python train.py --init_std_router=0.0341 --lr_router=0.000956 --num_attention_heads=2 --head_dim=128 --vocab_size=8192 --rope_fraction=1.0 --init_std_down=0.00418 --init_out_by_depth=true --beta1=0.95 --max_grad_norm=1.0 --max_steps=10926
Below are experts of layer 4 (counted from 0) of a mixture-of-experts language model. Rows are named router (the router's row for the expert), gate (a neuron's input weights, with its number), up (a neuron's input weights, with its number) and show model dimensions 0-255. Each number is 128 + 24 x the weight over its row's rms, rounded and kept within 0 to 255.
Before each expert's rows: a language model's description of what the expert responds to. This comes from a sample of Wikipedia text that the model never trained on.

# expert 46
Short inner pieces of longer or foreign words after prefixes like in or on, such as on-sl-aught, in-de-ed, ap-pr-enticeship, im-mag-ini.
router [ 99 122 142 162 149 156  81 141  79 138 132  94 116 121 133  96 115 153 127 147 171 151 128  85 115  89 148 112 112 118 145 129 170 119 135 166 147  99 104  97 159 122 146 146 145 163 132  96  91 111 124 119 142  81 145 121 109 164 110 114 122 145 119 142  83 130 108 134 116 121 111 113 133 163 138 131 150 125 179 120 163 162 139 168 176 107 129 145 166 107 150 101 158 141 112 120 110 153 132  90 156 153  96  91 141 147 103 145 103 166 175 149 170 124 117 150 142 124 128 105  90 107  93  98 136 118 144 132 117 119 152  95 141 141 144 154 127 140 177 122 147 119 123 131 146 139 126 144  84 126 126 114 169 123 162 106 109 130 156 118 157 139 123 157 119 138 139 138 153 110  99 150  95 114 141 114 146 173 145  92  94 146 153 147 107  73 122 140 144 142 136 117 156 100 155  86  90 138 130 118 148 148 162 109  97 116 162  93 146 133 165 121 185 134 144 113  68 112 158 146 145 163 130 152 162 113 120 131 172 141 140 139 116  85 121  83 129 112 136 114 136 145  75 102 141 106  93 164 128 147 111 150 117 121 135 140]
gate0 [ 84 121 143 126  89  97  83 133 123 121 103 170 149 158  83 132 128 149 109  74 130 139  92 113 158 139 126 142 144 141 167  83 131 100 143 110 117 141 124 104 165 123 110 144 111 179 126 137 124 152 145 120 124 136 148 162 114 144 154 121 131 122 134 109 125 124 140 162 144 120 127  89 152 128  71 139 102 124 159 141 130 153 120 110 140 124 163 136 162 132 128 129 124 148 137 207  84 121 108 107 112 120 122  87 127 157 134  88 133 159 123 145 101 136 141  84 127 156 107 129 144 130 105 137 150 130 120 125 112 149 117  84  80 113 184 108 134 103 150 112 121  99  93  84 167 143 102 147 130 131 136 137 182 157 132 102 106 129 129 134 165 134 138 134 144 149 141 146 156 104 149  92 150 157 113 129 119  96 169 152 121 103 169  82 107  55 139 120 148 142 127 112  81 148 161 105 112 147  95 103 120 156 142 129 134 128 148 116 151  98 178 123 110 149 110  96 133 147 127 120 139 129 144 148 156 163 109 131 112 114 113 115 112 149 120 106 109 148 121 104 181  65 180 115 100 149 129 141 127 144 118 140 109 154  99 145]
up0 [121 125 109 157 114 156 149  89 100 151 132 114 123 130 174 130 154 123 164 159 138  90 145 120 127 124 125 128  88  95 101 126 133 135  99 141 137 104 114 155  93  84 162 123 144 144 141 109 124 123 119 184 121 120  87 138  98 126  87 124 129 180 156 172 141 111 103 120  95  99 127 147 122 124 159 142 162 184 105  99 173 105 152 122 113 142 119 106 106 119 139 144 140 131 140  60 187 167  98 125 150 121 107 160  79 149 137 182  97 119 159 117 157 125 161 121 139 112 160 140 113 125 151 104 109 148 105 155 168  86 105 134 161 112  89 107 102 110 107 125 109 106 139 122  91  86 159  81 121 147 158 113 139 150 100 124 138 154 162 160  81 113 156 131 117 104 111 126 109 123 150 166 117 142 147 124 165 179 112 141 130 134 100 134 122 154 120 133 149  96 160 145 132 121 105 151 137 158 135 197 155 150 140  92 137 124 105 140 113 134 112  80 120 149 132 143 121 122 132 145 128 144 131 129 118  93 156 143 117 165 132 111 118  93 161 132 145 122 141 142 112 172 105  99 161 133 128 101 150 123 118 121 135 127 135  97]

# expert 21
Middle pieces of long, foreign or technical words and infobox field labels, such as Megafl-ash, Beru-flic-he, Cir-cul-ar, Died.
router [133 159 137 100 119 114 106 105 120  81 112 152 101 125 128 124 147 174  93 123 107 106 171 142  99 151 104 120 155  94 120 112 112 147  98  73 123 100 117 134 148 151 134 126 148 151 109 159 175 152 149 176 111 101 125 106 144 126 142 148 116  82 146 135  85 121 103 140 132 128 176 110 136 114  78 149 114 141 120 144 127 151 152 149 131 162 157 194 137 109  99 169  85 132  94  87 121 157 134  94 100  99 127 118 104 153 167 157 142 109  96 134  98 155  94 150 127 123 143 122 176 119  97 113  97 168 126 168 142 124 148 156 153 107 109 102 166  92 131  99 128 143  81 119 185 140 128 117 148  78 114 127 135 119 109 115 135 133 125 171 121 129 160  84  93  80 158 102 145 127 130 106 111 151 118 146 141 119 108 109 137 131  99 110  96  96 106 142 131 115 129 148 135 119 144 115 119 153 126 126 127 129 118 111 153 123 141  72 135 167 154 100 148 109 144 106 139 113 137 118 106 147 134 125 109 137 135  83 127 119 151 156 104 127 159 107 140  76  94 140 145 140 153 128 118 138 167 106 145 183 132  93 144 120 145 147]
gate0 [125  82 127 112 125 170 110 153 121 132 143 126 144 118 160 110 144 131 147 129 144 160 124  75 125 150 134 119 109 129 129  99 136 103 103 117 126 137 107 128 127 114  85 106 100  84 106 128 121 132 190 130 159  98 114 133 125 150 123 108 116 160 148  97 129 120 143 121 139 119 149 101 145 150  89 160 130 109  87 147 155 127 157 141 120 166 160 138  94 159 130 155 138  88 112  83 106 154 119 160 157  92 128 138 133 200 112 104  68 138 143 132  93 153 127  97 117 125 134 136 140 134 115 178 133 148 155 129  96  57 120 119 129 104 135 102  91 137 156 110 154 151 107 101 185 133  96 159 140 128 134 108 100 114 137 133 113 125  79 142 129 118 141 108 146  93 132 131 158 104 118  87 152 172 144 130 114  88 155 113 115  99 178 138  52 102  89 109 159 148 147 129  97 104 134  90 147 142 113 133 152 117 121 153 151  50 153 132 149 151 120 123 149 118 113 130 120 136 109 114 114 148 114 137 138  94 131 110 154 136 162 142 132  93 144  89 143 125 111 133 161 110 141 123 131 111 152 104 119 114 150 148 116 158 159 138]
up0 [124  97  77 121 123  88 106 167 127 112 118  67  92 142  86 138 100 142 119 150 128  70 131 153  92  83 116 106 127 137 159 139 105 113 112 114 142 157 140 153 138 158 145 139 160 150 127 118 141 108  88 105  81 155 109 135 114 126 103 149 153 136 161 110 126  84 154 105 132 115 154 160 111 142 142 175 105 106 110 127 122 145 139 116  88 102 149 140 129 119 140 120 136 133 108 127  89  78 119 151 134 128  80  99 114 102 156 126 157 128 151 102 129 113 111 130 126 172 141  91 136 128 167  73 188 166 117  88 131 200 127 107 120 146 126 145 130 150 142 118 138 146  81 119 120 116 120 119 141 174 133 170 172 148 118 158 155 163 134 135 148 122 121 113 132  99 121 148 131 102 100 105 142 150 113 127 130 116 107 132 113 175  76 105 157  92 160 136  96 140  87 138 130 110 126 128 112 104 137  85 101 138 155 132 153 128 100 177 130 126 124 105 132 145 121 132  86 151 116 141 110 114 115 124 143 124 161 152  70 137 117 126 130  96 132 120  88 122 147 137 115 148 125 169 123 153 151 162 139 140 128 174 146 100 130 114]

# expert 18
Middle fragments of rare names and words split into pieces, such as Bom-par-d, p-it-uitary, Flame T-ow-ers, Zig-be-e.
router [145 170 153 129 145 148 116 105 136  73 151 104 135 123  95 148 146 143 132 115 131 117 116  98 106 157  96 135 153  99  84 137 102 156 133 145 124  80 128  98 138 160 148  94 140 125  94  75 143 176 115 111 129 114 184  91 135 127 164 143 131 112 125 120 107 135 102  81  82 110 136 121 104 138 153 126 124  73 135 134 125 159 126 113 146 138 132 108 106 110 116 148 115 116  86 119 153 148 141 160  85 156 131 115 117 102 148 146 129 136 134 149 113 104 133 115 170 156 158 118 129 103 106 109  91 121 158 142  64  84  96 159 148 156 150 103 122 139 147 153 104 124 145 147 161  88 130 137 135  94 113 143 115 128 110 127 157 161 109 135  97 157 123 130 106 135 111 141 143 149  83 112 116 120 144  98 118 165 158 113 134 115 142 118 156 119 181 155 136 115 150 157 138 123 116 128 115 122 135 134 165 109 138  97 116 177 115 112 149 165 123  94 130 140 175  90 125  99 126 122 124 118 134 103 160 190 152  71 148 109 105 162 128 194 139 128 150 129 130 140 140 103 121 120 175 170  89 134 117 171  98 116 123 135 127 149]
gate0 [143 124 147 131 143 151 110 156 144 193 132 115 147 190 110 129 135 152 133 151 102 123 128 136 147  86 164 145 101 112 101 112 151  94 112 182 122 127 160  78 163 125 117 153 112 159 105 113 137 143 135 125 141 132 151 139 106 105 104 127 150 139 161 120  68 113 132 128  86 144 133  86 139 105  83 139 179 115 152 120 112 173 107 118 145 126  98 142 131 155 150 100 119 164 133 129 116 136 182 167 135 156 118 119 142 105 132 116 112 107 132 158 128  71 124 142 134 124 153 121 117 154 137 118 128 102 112  92 128 152 115 134 167 162  87 143 115 110  88 113 158 133 149 102 101  89 132 148 127 113 162 134  97 138 168 104 147 130 109 116 108 132 115 160 114 118 122 119 127 143  98 136 105  69 104 100 149 127 104 108 118 149 150 145  81 127 136 123 148 107 174 117 131 147 119  93 160 176 154 152 103 127 136  98 147 121 140 148 139 149  99 115 117 138  96 120 160 141 113 135 143  99  97 119  90 156 142 108 131 127  91 134 101 134  96  88 112 193 130  76 151 137 152  96 116 116 125 103  94 114  78 112 111 121 169 143]
up0 [144 123 143  99  97  98 118 138 122 130 122 148  96 105 103 134 108 135 150 144 150 128 128  91  95 174  98 127 120 159 148 163  99 146 144 123 141 160 161 110 161 124 154  86 113 124 163 171 109 142 119 102 156 119 126 144 127 154 140 128  79 113 107 122 154 155 157 108 156 133 133 143 129 131  94  95 125 122  99 115 160 148 139 141  96 132 116 128  75 117 138 126 120 143  86 150 148 126 102 152 162 118 157 143 165 104  83  97 104 149  94 102 104 136 121 106 127 120 118 106  84 117 158 139 120 141 152 154 171 130 114 112 105 116 153 138 104 121 132 113 159 102 118 127 137 137 140  73 140 119 140  83 124 123 117 124 137 134 194 153 125  98 129 123 155 117 117 149  94 112 145  91 140 161 146 156 129 121 167 129 117 150 147 131 125 175 161 197 164 122 150 122 133 148 149 122 153 109 165 139 154 143 120 136 154 135 106 139 142 143  63 128 136 116 130 110 113 109 145 134 124 138 157 127  76 163 158 120  93 159 158 114 142 142 146 153 120  53 165 162 147 116 111 113 118 100 107  91 121  94 146 152  95 178 101 173]

# expert 3
First capitalized piece of a proper name or word at sentence start or after a table pipe, such as Sus, Leon, Ev, G.
router [135 103 123 130 119 121 133 114 156 100 130 139 151 112 164 156 142 106 106 129 103 142 141  96 150 104 132 155 110 155 161 158 121 146 129 104 118 130  84 130 123 123 158  72 104 155 144  92 109 113 101 136 141 132 168  93 130 104 123  92 153 102 119 116 133 150 154 136 137  80 113 152  73 139 151 113 140 138 137 135  96 152 104  76  80 103  87 111 134 116 106 150 106 127  92 153 101 133  98  81 105 127 141 155 161 152 118 130 163 137 170 113 110 123 141 112  82 127  81 170 159 165 109 126 117 136 155 156  78  97 125 154 154 112 127 105 159 170 172 140 113  97 137 158 141 118 127 147 125 155  83  95 109 103 130 163  89 103 127 100 114 130 123 152 134 162 106 100 153 116 120 182 121 108 143 125 162  94 113  97 146 135 133 142 157 145 149  97  96 136 137 131 152 140 113 173 139 100 110 139 126 145 137 125 116 109 102 155 117 136 117 123 159  98 152 115 112 124 119 120 139  93 122 111 181 144 138 132 143 109 124 111 118 151 132 142 183  93 114 126 134 155 148  96 127 100  99 194 133 109 149 163 149 179 127 140]
gate0 [113 111 144 117 161  86 137 173 170  90 169 146 165 153  67 158  89 156 159 147 111 128 135 116 122 155 174 160 152 156 109 100 165 133 125 116 117 129 137  78 153 153  96 137 166 112  97 137 141 110 158 105 148  66 121 163 104 103 119 124 125 131 122 101 165 135 139 100 161 103 136 153 156 174 123 116  88 150 145 134 135 141 117 108 130 157 152 127 120 109 105  88 167 139 154 146 126 131 133 176 147 153  70  96 105 113 137 110 125 164 126 107  72 123 108 126 139 141 157 138  71 113 144 134 135 145 156 139 108 147 126  80 119 165 133 111 129 121 125 168  83 123 187  99  88 150  77 151 132  77 119 155 133 152 146 137 168 114 115 147 124 133 122 126 131 127 130 124 125 112 107 179 147 140 104 136 130 113 106  98 103 111 126 158 147 106 117 142 132 125 132 143 113 145 118 136 127 109 138  70 146 137 127 129 160 144 123 101 163 117 106 160 140 138 127  99 114 134 140 150  89 118 100 140 140 117 148 117 123 122 131 143  80 125 144 123 111 128  86 102 165 107 138 113  96 119 136 110 122 117  92 139 153 110 163 119]
up0 [136 191  93 106  69 174 158 112 157 115 125 135 127 108 156  88 128 148 110 116 114 120 133 129 118 133  80 127 144  79 105 151  76 145 122 108 141  81 150 119 137 147 128 101 161 106 168  91 120 119 135 119 153 171 140  60 160 121 177 143  90 143 104 146 128 123 147 101 112 111 130 127 108  91 156 119 113 149 116 133 163  92 146 113 129 144 136 112 119 109 144 150  87 152 129 147 140 109 141  94 115 102 103 148 151  83 123 119 117  83 117 107 103 141 145 119 142 139  74 124 154 133 122 110  72 121 129  68 134 119 108 160 116  98 132 120 134 138 141 125 102 127 118 116 125 105 152 171 140 102 113 132 103 153 148 132 145 145 151 123 123 155 119 147  88 101 127 172 108 143 162 106 111 118  69  99 157 137 118 138 140 150 116  98 112 119 116  80 144 105 134 125 122 133  73 119  75 122 185 125 112  96 103 117  92 130 123 132 155 112 127 115 158 142 130  96 119 107 130 169 130 109 172 135 157 141 122 144 143 111 141 103 152 120 123 148 154 109 111 104  92  99 115 117 126 142 157 128 124 147 119 167 123 170 105 147]